{
  "d_model": 160,
  "n_experts": 32,
  "d_expert": 160,
  "router_score": "softmax",
  "normalize_top_k": true,
  "init_std_router": 0.0298,
  "lr_router": 0.00165,
  "vocab_size": 10404,
  "optimizer": "adamw",
  "lr": 0.00293,
  "beta1": 0.9,
  "beta2": 0.99,
  "batch_tokens": [32768, 65536, 98304],
  "train_tokens": 255000000,
  "dataset": "wikipedia_en"
}
Below are experts of layer 4 (counted from 0) of a mixture-of-experts language model. Rows are named router (the router's row for the expert), down (a neuron's output weights, with its number) and show model dimensions 0-159. Each number is 200 + 40 x the weight over its row's rms, rounded and kept within 0 to 999.
After each expert's rows: a language model's description of what the expert responds to. This comes from a sample of Wikipedia text that the model never trained on.

# expert 11
router,217,187,221,158,224,232,169,292,142,193,146,235,180,189,266,271,169,185,183,200,243,193,176,185,263,170,155,155,113,189,190,161,276,260,169,152,170,195,146,170,228,136,235,207,157,149,213,174,172,221,144,204,269,146,210,138,146,213,246,207,157,236,179,234,140,204,222,199,231,251,224,221,244,219,143,230,159,267,248,148,236,258,180,183,210,260,205,245,213,135,254,148,235,197,182,234,274,183,204,171,206,219,193,230,172,171,213,184,188,203,183,256,144,191,284,254,143,247,139,120,235,118,271,239,212,196,147,161,251,195,224,222,281,179,198,253,253,225,178,231,146,180,227,173,195,180,182,194,234,236,157,203,197,190,245,249,233,221,236,183
down1,162,224,166,247,130,154,263,234,243,197,243,234,129,207,177,245,186,191,195,201,155,163,186,232,217,158,244,176,149,274,219,174,207,211,149,155,203,144,161,243,148,201,189,263,166,225,185,228,194,247,185,170,208,235,85,204,165,147,275,173,230,249,192,230,120,186,169,176,205,182,206,195,215,304,185,194,201,170,179,203,231,207,161,185,145,246,229,238,163,209,176,241,200,143,167,197,116,107,243,111,144,206,217,197,178,220,220,228,228,194,289,177,239,165,204,147,195,150,138,170,140,182,236,181,133,205,177,175,164,257,188,267,236,204,194,252,226,269,236,171,198,219,114,235,184,278,202,170,237,202,222,264,202,224,194,209,174,127,195,191
down2,188,184,248,173,255,247,203,220,198,190,161,246,173,191,211,201,177,204,197,172,193,204,274,221,211,220,206,190,176,115,266,197,187,194,212,131,226,223,182,152,174,175,220,199,163,260,204,184,166,173,248,188,195,248,137,193,113,217,214,164,262,207,205,206,291,116,163,253,213,193,206,224,248,185,207,206,191,201,310,250,266,236,148,138,167,211,177,152,212,206,237,171,220,228,202,234,133,131,167,240,227,218,186,234,225,174,237,233,186,175,153,198,233,249,203,137,164,224,277,150,161,165,276,207,240,107,150,204,187,172,205,214,157,122,189,215,115,137,202,181,235,250,110,117,133,214,201,206,193,201,177,140,224,216,181,107,182,191,227,140
Early word pieces. Second pieces of words and names right after their opening letters, like th in Nevertheless, aw in awareness, ad in adhere.

# expert 13
router,189,247,211,180,265,195,271,192,212,242,191,207,237,198,204,193,266,180,283,247,229,207,161,256,156,154,287,177,236,207,254,163,185,189,120,229,199,225,166,175,200,208,273,205,227,178,148,180,198,175,219,217,133,223,225,140,201,193,222,177,257,169,192,144,188,235,270,164,107,176,249,259,248,254,171,147,206,185,199,222,218,209,246,162,167,153,186,266,226,214,185,178,199,146,196,219,159,174,226,189,298,165,223,173,158,95,128,192,228,271,222,259,226,198,146,140,176,232,205,226,253,180,210,223,233,172,159,159,224,224,233,140,144,221,190,261,135,162,197,199,161,211,232,158,88,214,247,188,213,211,223,191,224,178,105,224,261,199,183,194
down0,132,204,217,113,172,194,306,204,223,251,157,180,240,149,155,185,178,217,246,165,226,190,143,137,123,220,185,241,178,162,195,172,221,164,228,183,219,215,193,206,203,186,157,171,160,193,129,164,192,209,203,157,175,274,200,213,200,192,193,205,143,258,287,184,222,144,237,212,185,182,199,236,201,206,165,159,178,162,149,256,222,230,176,171,240,211,221,207,201,281,129,161,228,195,191,321,176,295,219,217,195,204,84,232,204,204,184,212,179,193,192,226,192,215,131,242,209,215,179,128,161,148,227,141,187,183,238,176,143,202,104,200,136,219,190,245,132,239,284,157,199,216,209,196,238,216,225,233,180,203,197,248,211,262,179,188,129,232,266,252
down1,226,237,165,226,209,236,195,202,207,202,155,238,229,261,210,190,240,248,207,192,226,223,227,194,116,216,212,204,202,241,212,215,220,260,200,133,191,242,205,199,112,162,217,146,138,217,246,216,138,125,181,218,171,226,261,208,282,157,222,195,295,233,260,264,161,108,178,189,228,213,185,279,149,173,241,235,245,225,136,210,277,290,205,191,151,211,150,182,194,212,192,190,154,193,137,156,239,224,206,147,209,172,216,213,137,187,184,270,191,155,231,255,148,237,186,110,210,208,243,197,214,201,163,160,208,166,212,147,217,105,162,219,183,192,182,220,292,198,182,254,226,239,212,261,181,205,172,199,195,213,198,242,114,144,271,225,234,203,161,228
Word-final suffixes before prepositions. Word endings and nouns or verbs followed by of, to, in, such as -tion, -es, used, born, referred.

# expert 25
router,205,223,222,259,208,258,88,158,159,195,175,226,215,188,159,269,226,212,125,238,190,164,178,244,258,233,207,221,180,159,139,199,206,155,186,177,123,255,220,213,195,232,133,196,188,230,150,207,116,231,175,148,154,246,185,233,237,190,157,189,153,128,184,245,225,176,152,236,138,231,211,196,210,193,222,256,233,234,203,264,236,266,216,213,209,164,144,274,209,199,231,162,242,227,161,181,209,258,147,278,209,230,206,185,207,261,162,127,175,143,186,227,256,205,210,231,169,247,207,202,219,162,182,242,259,212,201,211,121,202,211,139,187,227,180,171,154,205,219,260,265,179,288,236,189,125,201,139,259,127,240,204,192,251,234,226,251,189,242,154
down0,154,183,188,194,200,150,161,189,149,304,246,221,147,166,298,244,196,234,225,168,198,121,215,180,170,204,166,220,165,209,183,203,180,122,201,142,179,182,229,224,251,217,153,172,188,134,197,275,201,187,216,279,235,262,198,178,154,186,183,199,276,147,157,213,186,228,234,272,201,136,138,218,179,135,247,263,233,102,259,190,142,233,207,254,225,200,170,188,133,148,207,280,212,181,297,238,232,188,209,219,138,166,277,224,267,288,175,220,222,201,295,241,146,185,162,203,203,214,211,181,212,199,180,209,183,199,178,225,188,217,237,190,232,132,213,203,212,224,228,207,203,144,171,225,204,211,179,182,213,150,267,191,213,151,225,218,209,219,132,180
down1,169,268,169,220,234,227,215,148,171,256,202,186,209,202,195,146,255,249,247,196,184,222,243,277,172,120,229,154,124,186,164,189,113,226,188,220,198,211,275,261,204,287,226,163,269,238,227,198,231,225,159,202,244,210,225,178,164,234,184,189,223,150,213,185,188,143,172,255,223,171,164,257,244,260,178,229,302,228,166,238,180,234,183,181,251,184,223,213,223,236,193,172,257,165,150,303,163,239,251,219,188,226,209,162,185,212,191,94,145,245,256,241,205,182,135,153,159,153,162,230,185,168,164,147,229,217,171,190,220,176,236,214,222,98,173,193,219,153,198,189,292,154,194,198,165,198,229,197,262,188,219,211,155,210,135,177,193,242,146,192
Numbers and clause openers. Digits in dates, scores and tables, and pronouns or conjunctions opening clauses, such as he, She, who, while, after.

# expert 23
router,241,240,214,155,179,229,229,211,235,191,246,216,146,142,194,218,306,141,256,156,212,196,195,191,177,239,158,254,257,244,140,249,228,216,274,202,218,156,178,139,196,188,268,140,239,164,188,279,247,206,241,219,198,262,171,186,262,228,202,193,191,105,214,202,191,182,204,238,176,224,220,194,109,200,112,234,207,202,225,235,202,207,273,160,220,194,230,144,213,240,114,176,200,175,164,180,167,200,209,200,249,275,239,181,240,209,162,165,226,194,197,231,251,173,148,147,268,210,197,251,165,201,158,202,183,240,262,225,225,148,249,193,173,153,288,180,125,244,222,195,259,214,187,202,187,215,161,226,226,277,189,205,184,253,170,176,155,94,239,213
down0,273,230,197,94,175,183,214,85,248,163,243,197,210,215,144,238,206,148,158,215,157,135,173,241,211,217,216,175,155,175,151,217,221,196,151,191,233,217,237,301,202,188,140,187,157,154,276,168,141,176,219,150,191,193,145,207,246,211,253,265,213,194,241,233,216,191,231,289,232,246,224,229,281,222,248,166,260,216,196,175,237,192,141,254,180,263,180,206,223,232,175,178,251,158,158,201,167,229,190,223,242,208,242,203,183,188,163,204,92,189,209,172,180,203,205,198,186,229,208,212,154,191,192,141,219,217,157,273,176,191,165,196,198,273,217,220,186,187,193,211,169,287,213,230,226,285,211,142,225,155,143,181,107,288,236,226,183,212,215,216
down1,178,186,195,185,217,202,247,204,95,196,128,206,125,199,216,181,206,206,244,183,111,184,217,234,231,204,233,270,147,175,226,185,232,225,183,264,175,217,233,140,238,210,252,182,217,234,208,265,186,217,215,185,188,217,172,233,205,168,184,189,172,224,188,235,133,247,226,270,177,184,173,232,244,219,194,203,196,171,141,257,208,202,197,288,195,253,152,275,285,215,285,242,192,188,206,243,172,212,158,165,222,214,133,147,248,170,138,145,175,182,161,192,174,189,114,157,239,203,193,206,238,233,156,246,279,221,228,210,147,212,143,297,210,130,201,248,192,161,259,178,192,198,205,155,155,153,233,177,129,247,155,266,173,189,113,149,176,184,243,234
Year prefixes and table pipes. First three digits of years such as 196, 201, 202 in dates and citations, plus pipes starting table rows.

# expert 17
router,298,217,184,168,123,201,239,226,190,225,249,214,159,235,133,190,252,210,178,228,222,147,200,214,173,121,196,260,233,225,205,171,263,148,150,166,188,213,227,250,241,122,193,176,238,210,209,207,179,132,234,211,252,194,220,263,273,191,234,228,174,210,204,212,212,186,173,150,214,256,144,189,152,167,175,226,203,101,222,209,161,144,145,217,156,188,278,247,242,289,235,154,201,235,177,122,199,244,276,245,308,231,190,204,202,160,212,201,217,123,234,157,179,252,207,239,184,196,193,207,199,179,191,178,174,278,177,180,229,195,274,265,189,188,171,234,189,147,243,222,249,195,136,159,156,167,237,237,255,205,210,201,177,268,183,192,202,172,277,211
down0,135,220,244,217,178,187,226,271,144,181,106,160,196,196,200,217,148,202,189,186,160,206,250,182,153,177,205,169,189,231,185,137,146,199,160,215,201,277,153,207,160,200,195,97,205,239,248,203,255,228,115,191,156,177,279,172,147,204,193,279,197,173,264,205,173,137,207,180,149,229,254,163,193,215,191,234,196,226,128,238,190,192,201,145,112,173,112,194,178,152,192,225,264,242,249,146,192,203,180,318,242,221,202,179,222,245,162,213,239,164,193,201,205,235,248,216,226,220,200,158,189,183,175,185,213,187,178,156,190,107,167,152,227,172,185,216,146,212,200,178,209,236,187,221,209,150,217,172,249,227,189,230,148,254,321,204,182,181,249,284
down1,179,180,178,224,244,255,218,213,207,218,197,124,205,215,133,199,209,271,200,237,251,106,182,213,218,260,174,188,200,241,255,157,160,197,195,203,249,190,231,105,170,116,188,233,161,239,160,326,186,208,216,214,192,229,202,196,159,176,239,207,225,202,112,163,198,291,207,255,187,208,219,216,195,186,213,160,168,297,249,231,168,195,153,208,162,264,197,204,161,224,158,137,215,210,227,162,187,162,182,144,170,196,232,258,202,180,196,167,205,195,136,172,235,178,220,192,152,200,124,266,291,170,230,162,249,254,169,183,152,274,223,269,138,241,251,205,188,138,171,213,257,233,192,269,176,205,189,183,210,226,151,199,203,164,197,197,145,171,185,115
Conjunctions and linking words. Coordinating and linking words such as and, with, including, other, plus nationality adjectives like American, British and the prefix pro.

# expert 22
router,171,216,173,144,132,196,268,310,165,170,229,239,165,180,258,167,224,183,239,200,243,203,255,212,194,237,134,184,179,113,243,205,149,209,214,156,169,143,218,147,244,219,158,154,179,150,197,194,151,220,232,197,229,177,155,241,183,197,135,198,196,185,224,110,144,216,185,163,255,184,222,174,248,242,218,247,240,210,221,172,188,234,158,148,232,229,269,170,198,206,184,146,282,195,149,216,183,200,239,161,229,178,214,162,272,191,206,182,200,175,117,178,224,267,134,130,263,163,181,158,141,177,216,222,216,184,258,151,177,199,263,136,192,190,129,161,146,277,165,187,205,200,181,156,214,196,176,215,233,188,145,170,150,202,204,227,219,159,129,300
down0,212,154,180,210,238,218,188,176,229,219,183,243,187,231,217,217,183,198,151,229,190,254,203,189,221,160,141,163,202,216,238,251,187,212,281,116,209,243,159,206,220,209,233,225,218,69,277,233,185,198,211,87,175,237,129,160,205,171,228,182,181,191,200,246,236,168,132,158,171,201,193,108,216,191,170,212,184,158,225,200,192,195,244,173,219,251,197,176,148,190,187,194,191,249,286,256,124,248,188,126,201,227,192,242,165,125,274,151,172,179,300,241,204,266,231,194,170,247,214,142,233,150,214,173,266,227,185,245,184,209,233,207,234,209,116,194,148,250,231,237,160,204,156,225,167,193,219,162,154,190,227,202,161,268,193,253,262,227,142,174
down1,216,166,246,140,285,245,205,285,205,229,154,206,95,140,225,187,168,188,198,161,220,179,221,173,134,185,161,111,254,205,273,239,192,137,191,286,271,205,159,195,245,215,197,238,258,102,193,194,222,252,204,146,226,222,183,230,212,194,159,181,138,199,223,169,258,228,256,191,179,249,156,182,206,248,241,251,174,224,204,192,187,195,194,115,218,168,168,168,185,214,217,135,229,233,202,147,241,203,167,209,298,190,159,221,212,211,188,210,205,224,224,162,249,192,135,312,163,207,242,265,146,216,188,175,186,314,176,162,199,219,242,231,191,249,172,197,185,188,201,172,203,206,250,214,163,196,216,236,188,238,180,223,185,161,210,176,251,210,210,294
Prepositions in noun phrases. Prepositions of, in, for, during linking nouns like Ministry of, population of, plus apostrophes and out- prefixes.

# expert 15
router,183,204,227,149,174,183,139,196,239,287,188,107,207,226,162,252,135,150,120,266,115,225,205,216,205,245,237,148,202,137,214,225,207,173,242,158,239,230,258,148,210,262,180,169,170,203,134,192,215,136,156,199,177,215,187,213,216,197,193,273,197,225,181,188,181,172,285,133,180,171,148,216,202,199,262,243,213,206,192,202,194,187,209,216,165,182,210,195,171,172,237,232,244,211,236,214,124,153,209,266,153,225,263,134,149,253,232,192,235,119,238,189,243,192,284,160,194,202,176,198,246,245,185,179,173,172,218,185,166,187,236,217,141,175,234,183,223,223,184,219,265,229,167,273,225,177,175,243,255,165,108,181,228,224,174,301,219,278,233,257
down0,197,168,261,252,195,196,176,181,243,167,215,220,228,189,168,144,165,166,250,178,187,253,138,176,178,187,204,202,142,236,217,253,217,255,200,204,218,190,198,198,197,240,244,238,176,171,176,238,213,217,196,190,149,202,168,260,214,201,236,202,228,154,254,275,139,219,209,176,195,179,214,271,304,163,223,195,214,199,235,227,272,159,156,182,164,234,198,255,190,128,188,143,210,252,171,270,115,98,196,223,110,217,189,178,181,219,211,194,197,173,207,156,240,216,343,212,276,180,122,138,127,231,273,195,167,296,239,154,176,238,161,176,236,231,208,168,206,239,226,127,225,175,223,203,176,241,235,235,180,251,171,195,235,220,217,169,193,216,212,137
down1,197,212,224,148,206,141,178,222,211,162,203,217,203,166,188,152,158,273,217,132,229,127,228,214,218,185,177,188,204,255,155,220,244,204,229,267,217,124,201,151,163,230,181,248,201,230,195,169,233,175,173,212,168,142,159,180,186,228,173,203,128,260,223,211,285,245,229,189,183,179,206,231,187,264,204,178,227,206,141,230,152,264,195,224,191,261,268,238,144,153,191,65,132,230,207,220,183,136,198,177,175,239,167,194,186,165,245,233,193,247,218,139,177,245,274,234,171,192,188,284,173,263,169,161,206,256,188,254,156,214,217,279,272,251,203,226,153,216,193,144,214,192,198,218,196,316,224,126,205,294,204,218,207,188,217,248,229,194,192,191
Relatives and stem pieces. Clause words like that, which, it, this, where, when, plus verb-stem pieces before endings, such as attribu(ted), collec(tive), competi(tions).

# expert 21
router,209,250,142,145,107,135,257,246,229,132,214,198,229,231,187,199,168,196,189,178,213,176,229,246,196,243,247,172,173,152,181,278,159,207,181,135,213,196,198,273,265,301,194,183,169,259,255,211,187,161,267,163,250,229,210,194,268,193,219,136,243,247,166,304,139,160,185,200,151,150,192,204,206,150,186,158,191,239,190,198,215,232,106,180,194,155,208,197,248,167,136,170,158,226,173,164,159,198,199,215,229,183,102,263,217,189,154,190,136,197,174,137,186,220,186,222,239,125,229,245,207,212,130,253,173,233,245,182,207,208,184,166,131,187,110,124,181,214,194,233,214,165,170,198,218,249,167,188,244,218,228,184,199,243,251,179,209,212,197,234
down0,226,215,252,157,237,140,210,243,236,166,211,181,222,230,185,176,204,200,225,150,198,220,217,205,137,194,256,180,237,258,220,227,194,158,201,149,203,183,166,249,176,226,225,159,170,227,226,195,260,203,254,177,173,270,197,250,244,250,199,220,152,236,154,244,198,144,134,231,148,196,184,237,180,267,186,203,174,176,169,81,121,103,267,172,152,120,258,190,259,265,214,262,206,195,230,191,246,221,262,234,119,197,232,197,172,197,146,153,168,167,187,170,233,205,223,230,235,186,168,161,166,112,147,208,174,208,167,96,194,236,226,214,184,193,156,160,158,252,211,192,218,214,125,226,257,168,202,204,225,230,237,144,276,232,135,157,173,233,168,170
down1,190,244,228,139,259,230,244,169,286,172,246,150,249,169,227,182,216,176,134,270,231,195,261,187,168,229,229,136,224,182,233,208,170,208,201,198,166,212,167,209,207,245,222,186,136,192,227,184,167,177,292,160,222,150,254,213,246,163,160,203,72,209,163,264,268,134,209,175,154,226,270,250,230,225,223,216,202,151,164,238,244,275,212,203,196,160,158,192,194,239,238,168,166,201,166,174,128,233,178,253,214,194,208,240,228,175,177,190,101,259,164,202,199,197,166,153,182,202,213,232,136,165,198,140,199,136,314,231,200,205,166,167,179,197,189,204,236,162,199,217,187,261,153,180,213,182,247,198,238,182,295,202,133,121,221,226,213,228,178,183
Table cell separators. Pipe separators between cells in sports results and records tables, plus semicolons, colons, en dashes, and the words West, East, Grand.

# expert 10
router,265,185,206,233,143,165,164,200,144,167,246,168,219,253,127,206,184,175,242,151,167,219,167,176,212,183,273,240,194,174,144,180,177,228,191,218,185,229,192,176,245,248,223,105,279,219,210,246,214,221,137,161,239,190,181,196,234,226,291,122,148,183,138,247,135,182,174,153,214,153,209,164,145,178,183,178,184,220,187,143,169,196,218,158,232,200,256,215,262,278,172,239,227,245,271,181,234,192,265,269,196,246,227,202,211,189,168,249,190,161,199,135,166,162,251,249,200,213,229,149,194,151,194,184,181,202,236,188,294,196,222,243,199,156,244,139,243,223,205,131,215,230,137,242,186,267,140,245,262,172,220,226,150,221,115,214,266,210,191,213
down1,190,221,209,204,255,115,221,202,155,201,148,183,179,161,187,197,245,233,285,202,219,204,223,199,194,238,205,254,256,180,223,187,159,228,193,187,232,185,130,215,205,231,171,170,198,208,232,140,197,197,175,200,190,219,208,246,115,154,184,171,202,248,199,216,216,189,166,210,245,225,163,193,173,292,179,179,300,210,218,202,155,172,169,199,176,246,174,201,184,243,188,213,225,223,193,209,198,266,198,150,183,215,200,182,275,236,130,230,302,179,134,167,174,205,255,206,188,224,209,223,196,158,154,121,196,178,243,188,270,183,190,218,163,264,316,236,182,165,222,86,274,154,130,154,181,240,210,195,165,180,108,178,163,162,285,150,251,198,204,100
down2,202,221,222,297,248,184,225,212,217,280,182,177,227,214,327,252,174,250,227,193,209,247,258,169,197,175,295,175,150,200,199,217,170,213,249,175,247,178,223,197,256,237,273,109,205,172,202,256,191,241,254,113,209,232,177,213,197,101,210,142,199,172,180,222,133,156,185,238,203,236,203,209,238,218,201,179,208,178,192,207,172,235,198,214,204,206,207,169,177,244,148,220,223,190,230,150,175,133,151,146,186,240,241,232,216,121,214,201,218,241,231,167,205,236,178,239,217,128,202,184,221,259,224,211,197,217,172,146,255,199,221,211,296,212,187,223,148,194,266,266,204,214,157,244,264,177,284,285,250,218,211,219,188,253,184,266,153,214,151,223
Table cells, place words. Table pipe separators in election results and capitalized name words like New, National, South, County, Bibliography.

# expert 19
router,275,239,157,175,242,239,202,199,222,203,210,224,151,259,145,188,200,162,124,339,221,193,205,198,162,147,275,183,193,197,163,183,181,251,191,201,234,188,186,188,169,156,150,182,144,202,108,266,143,229,235,219,263,199,251,199,238,154,203,223,194,288,190,84,207,208,166,141,192,256,177,279,170,208,217,227,169,179,168,134,146,230,168,191,202,170,148,208,173,185,240,198,217,148,142,233,245,211,147,192,235,183,232,276,211,249,146,139,178,202,197,203,147,171,144,245,233,169,192,203,170,169,238,191,190,183,253,108,178,162,229,160,192,254,162,150,241,174,222,184,207,167,164,183,173,192,222,231,241,136,232,181,165,187,156,217,187,204,284,235
down0,205,227,184,229,232,200,189,221,200,253,196,239,216,160,220,155,235,246,233,201,187,186,181,182,147,176,148,120,211,95,267,164,238,136,153,291,245,182,163,222,173,224,212,172,149,211,193,139,185,163,171,157,150,244,219,201,207,161,166,216,271,190,139,190,202,198,290,109,265,221,192,189,260,246,257,195,292,189,130,146,180,220,194,259,238,226,262,143,155,161,202,179,166,240,155,198,150,250,161,199,193,204,213,233,170,151,182,170,197,192,241,194,260,267,150,229,198,179,203,167,180,241,180,214,211,149,246,205,271,179,227,197,182,183,148,221,136,261,156,172,176,249,325,262,224,262,203,184,187,219,159,158,209,238,194,162,204,177,182,184
down1,216,246,212,227,83,186,216,234,128,257,207,214,196,182,260,249,278,207,127,250,97,230,254,144,181,191,235,152,151,240,184,209,107,186,217,257,196,184,166,216,142,211,115,77,211,137,175,233,207,181,192,175,207,178,212,216,170,194,225,150,236,193,186,181,161,102,182,154,197,261,204,290,276,181,190,230,240,171,139,190,177,235,211,186,216,204,154,175,215,215,164,251,184,219,230,181,239,221,221,232,219,224,156,152,213,226,197,119,219,223,239,245,177,206,185,166,217,212,214,121,199,213,196,177,226,171,211,195,149,128,164,130,200,270,220,195,197,120,271,177,199,193,186,207,179,139,206,195,205,200,152,205,185,231,260,191,148,171,221,211
Modifiers and participles. Ordinals, possessives and past participles before a noun or by-phrase, such as first, their, named, held, -ated.

# expert 18
router,134,246,273,232,248,256,159,219,156,269,148,146,213,224,135,182,214,220,126,174,235,223,219,206,118,252,172,200,236,242,214,162,208,206,180,244,121,294,217,166,179,180,210,179,231,267,161,140,224,213,242,224,129,221,220,198,204,162,226,137,238,213,187,140,216,170,221,172,111,199,201,233,230,234,174,155,220,198,150,283,225,144,240,219,183,170,216,219,174,158,176,152,242,188,215,220,171,219,184,218,246,179,184,175,184,101,157,179,221,267,191,226,193,200,180,222,275,256,197,193,225,244,197,211,242,133,114,212,170,196,234,168,193,213,183,320,107,203,173,172,167,159,205,190,152,114,158,255,148,235,184,196,198,218,186,171,199,222,177,210
down0,146,188,260,193,162,165,248,236,220,181,137,172,212,217,252,243,182,203,171,211,141,180,210,94,198,241,235,153,260,271,204,207,191,190,277,210,213,199,214,212,187,176,129,193,200,142,183,285,217,170,203,252,206,212,226,176,199,158,231,157,233,210,206,155,238,137,169,177,228,217,175,233,273,147,200,189,212,200,209,274,183,207,266,177,263,249,204,238,223,219,242,184,154,254,217,298,138,120,236,184,150,101,155,169,231,200,238,152,178,202,186,177,232,247,216,243,238,141,226,258,114,92,232,217,214,199,257,196,190,139,178,163,239,234,209,194,170,193,234,204,277,164,185,174,168,258,231,213,156,190,268,177,198,168,176,212,254,213,148,226
down1,159,269,312,231,157,220,208,208,205,193,268,221,157,191,316,209,122,235,210,182,252,190,215,247,286,249,245,155,130,144,241,192,135,177,213,193,179,132,210,203,272,225,227,175,181,148,179,245,229,255,160,236,179,215,182,198,181,244,182,187,178,155,143,239,183,215,170,195,166,176,233,241,198,221,210,242,259,230,219,257,228,252,219,251,209,258,173,217,236,234,188,249,203,146,201,241,174,167,214,247,149,192,208,170,225,194,187,165,192,132,219,256,106,152,162,166,247,162,187,181,186,156,192,261,189,284,161,178,171,195,197,185,212,209,255,222,181,149,229,226,288,271,210,245,200,175,244,163,164,152,246,222,132,184,117,175,198,169,217,195
Common nouns and modals. Full content nouns and modals after the or a, such as music, team, season, film, would, they, often followed by of or in.

# expert 24
router,191,185,279,256,182,229,169,183,202,137,178,157,187,216,177,191,167,238,204,309,194,230,189,155,148,194,297,211,211,230,183,165,193,164,162,237,224,204,252,144,207,233,251,265,216,201,160,153,225,158,181,193,121,182,257,168,176,268,239,170,171,200,177,177,210,158,248,165,194,272,243,204,203,179,140,172,212,168,193,166,152,201,264,204,304,194,181,267,204,210,190,206,228,163,194,224,173,229,237,174,217,163,165,254,198,116,147,283,230,230,156,196,211,156,155,201,133,299,156,170,267,174,133,147,236,223,206,222,261,212,253,232,192,162,100,160,186,243,186,176,151,232,212,250,153,228,148,183,176,207,171,209,228,208,234,158,161,186,182,269
down0,235,201,219,235,218,222,215,177,179,199,189,204,179,251,262,200,189,192,176,230,157,243,254,169,267,212,203,153,180,217,195,152,190,250,202,259,217,230,145,228,170,288,213,168,193,127,251,253,266,242,195,217,178,166,229,220,239,199,196,261,153,159,228,175,248,206,138,218,197,168,211,242,209,120,164,190,212,175,218,171,157,124,215,162,205,235,222,180,181,174,173,177,167,144,205,258,230,193,233,195,242,205,170,254,174,258,231,238,237,139,224,208,216,220,145,245,243,170,210,165,207,200,140,210,149,163,235,220,241,225,152,161,264,202,275,155,237,179,349,283,118,181,226,204,245,189,251,196,239,157,277,190,250,183,154,293,251,137,145,187
down1,247,264,265,250,168,136,231,239,241,225,179,277,193,223,167,174,233,178,259,183,229,227,221,141,176,115,227,197,110,206,177,221,136,215,181,186,192,183,181,241,255,245,208,205,199,277,209,186,155,152,230,191,138,165,188,213,192,176,202,199,213,187,221,211,198,215,134,119,226,138,204,247,265,274,167,218,251,220,163,234,164,198,217,169,230,155,166,139,147,223,175,253,182,222,164,204,160,190,133,252,220,216,222,174,276,108,230,200,174,224,233,272,216,225,232,219,178,156,214,296,118,251,133,239,264,177,206,166,208,224,199,268,258,222,262,213,252,216,188,168,137,158,161,223,233,109,205,190,229,203,233,198,151,204,190,208,249,219,177,214
Name-final pieces, first names. Final pieces of names and words ending in a vowel, such as Mudd-le, Bell-wood, plus first names like Bob, John, Steve.

# expert 29
router,184,210,270,210,167,224,164,136,265,235,182,116,197,221,152,186,175,261,169,244,104,209,136,146,161,239,156,199,227,273,194,222,212,134,167,221,204,236,312,205,179,319,187,185,181,203,108,186,186,223,147,208,172,209,246,231,276,173,239,151,187,248,185,136,250,210,211,173,275,183,206,260,167,174,166,227,202,135,126,206,235,208,226,188,240,183,175,207,189,239,186,205,147,167,179,238,129,171,188,251,238,183,201,200,171,170,154,183,205,182,185,243,186,202,178,231,117,216,176,204,262,118,142,208,281,186,203,184,242,227,185,185,142,157,197,193,162,193,231,154,195,254,221,222,146,151,181,202,189,171,232,235,213,149,259,175,224,163,224,143
down0,270,205,176,160,234,224,280,220,196,122,293,193,178,180,163,138,235,137,167,174,211,183,221,252,204,216,226,257,122,201,258,135,252,251,277,141,258,242,217,219,199,175,232,255,210,168,230,204,206,193,152,148,215,210,208,269,217,140,203,246,253,174,170,215,158,199,122,193,166,200,261,174,215,181,216,147,194,200,228,219,154,203,215,145,179,123,204,200,225,214,212,192,235,209,176,196,255,287,301,250,179,114,204,223,245,205,181,194,112,193,188,178,231,175,95,184,222,212,227,271,154,133,197,173,151,200,164,170,201,201,237,216,218,235,196,149,124,170,220,205,200,180,179,177,221,194,142,238,240,148,221,260,183,185,112,215,211,208,207,197
down1,207,171,183,198,140,88,166,181,186,217,204,247,160,251,240,168,146,269,212,203,209,183,261,192,208,239,228,157,204,173,293,259,232,169,203,159,174,97,202,216,230,163,153,197,227,213,190,233,192,126,260,228,221,210,113,217,276,190,155,239,227,298,125,198,115,182,167,219,236,192,172,164,181,179,226,155,203,206,205,121,225,142,173,242,222,270,195,206,204,194,188,197,162,171,190,212,202,191,170,147,153,209,234,204,205,188,209,200,121,228,191,206,198,133,197,240,179,152,190,165,146,235,168,277,141,137,208,192,189,200,186,249,276,212,161,179,277,158,216,233,125,174,203,137,226,187,219,216,215,219,164,165,180,283,163,243,232,243,191,129
Table cell abbreviations. Short capital letters, abbreviations and digits ending a cell before a table pipe, like CT, QF, UTA, Apps, and blank cells.

# expert 1
router,214,139,136,189,263,226,147,218,206,208,240,207,162,251,184,251,145,196,143,217,283,229,215,160,173,189,141,206,156,186,223,176,184,224,249,285,221,166,173,193,124,185,182,235,173,154,277,217,230,235,235,182,156,180,257,176,210,124,145,192,206,228,106,239,232,213,166,214,182,236,192,151,266,212,231,225,128,219,226,247,207,190,177,190,168,247,209,199,140,198,242,182,235,153,241,207,209,172,155,140,175,195,265,188,168,182,200,212,95,220,225,151,241,268,230,209,172,258,144,135,139,214,254,257,209,243,254,231,162,230,141,134,239,184,207,170,261,267,147,149,221,199,195,173,165,188,138,229,152,217,192,232,199,186,261,182,143,152,240,167
down0,208,185,227,245,244,170,228,218,172,159,194,221,279,174,231,152,239,117,200,237,239,208,172,223,171,173,178,217,252,154,266,218,152,220,244,246,205,163,218,246,193,213,221,202,251,310,158,155,186,123,221,304,254,171,187,280,145,153,212,275,269,219,187,172,245,160,237,168,251,225,196,241,194,218,200,148,172,224,232,214,143,140,232,196,173,236,240,264,237,225,235,202,211,216,235,216,154,206,258,189,167,117,235,274,172,196,241,156,141,161,228,242,185,203,189,210,225,177,154,176,162,203,224,165,162,213,202,199,200,194,159,260,154,262,152,116,200,221,154,183,232,268,189,276,237,284,228,197,202,269,169,172,142,233,215,196,196,188,146,192
down1,239,185,254,225,229,173,182,199,286,166,238,241,130,275,204,197,152,221,199,216,173,225,224,234,189,178,166,162,189,240,178,193,167,152,187,163,224,218,201,99,177,125,207,167,242,104,242,222,184,192,186,221,177,250,212,181,207,244,152,174,238,253,202,124,232,196,236,208,193,215,212,227,227,138,191,147,170,178,242,253,232,221,181,228,193,283,198,141,237,196,236,181,256,187,183,290,204,182,216,190,242,244,155,171,178,198,159,259,230,271,242,148,111,209,258,153,235,276,243,186,198,163,216,185,184,244,278,149,193,171,136,208,189,283,179,189,146,138,220,182,253,229,170,183,208,191,223,187,169,276,199,230,244,214,277,196,141,204,177,99
Lowercase word-start fragments. Short word pieces opening or continuing rare words and names, mostly lowercase, such as h, z, j, ch, sp, tr.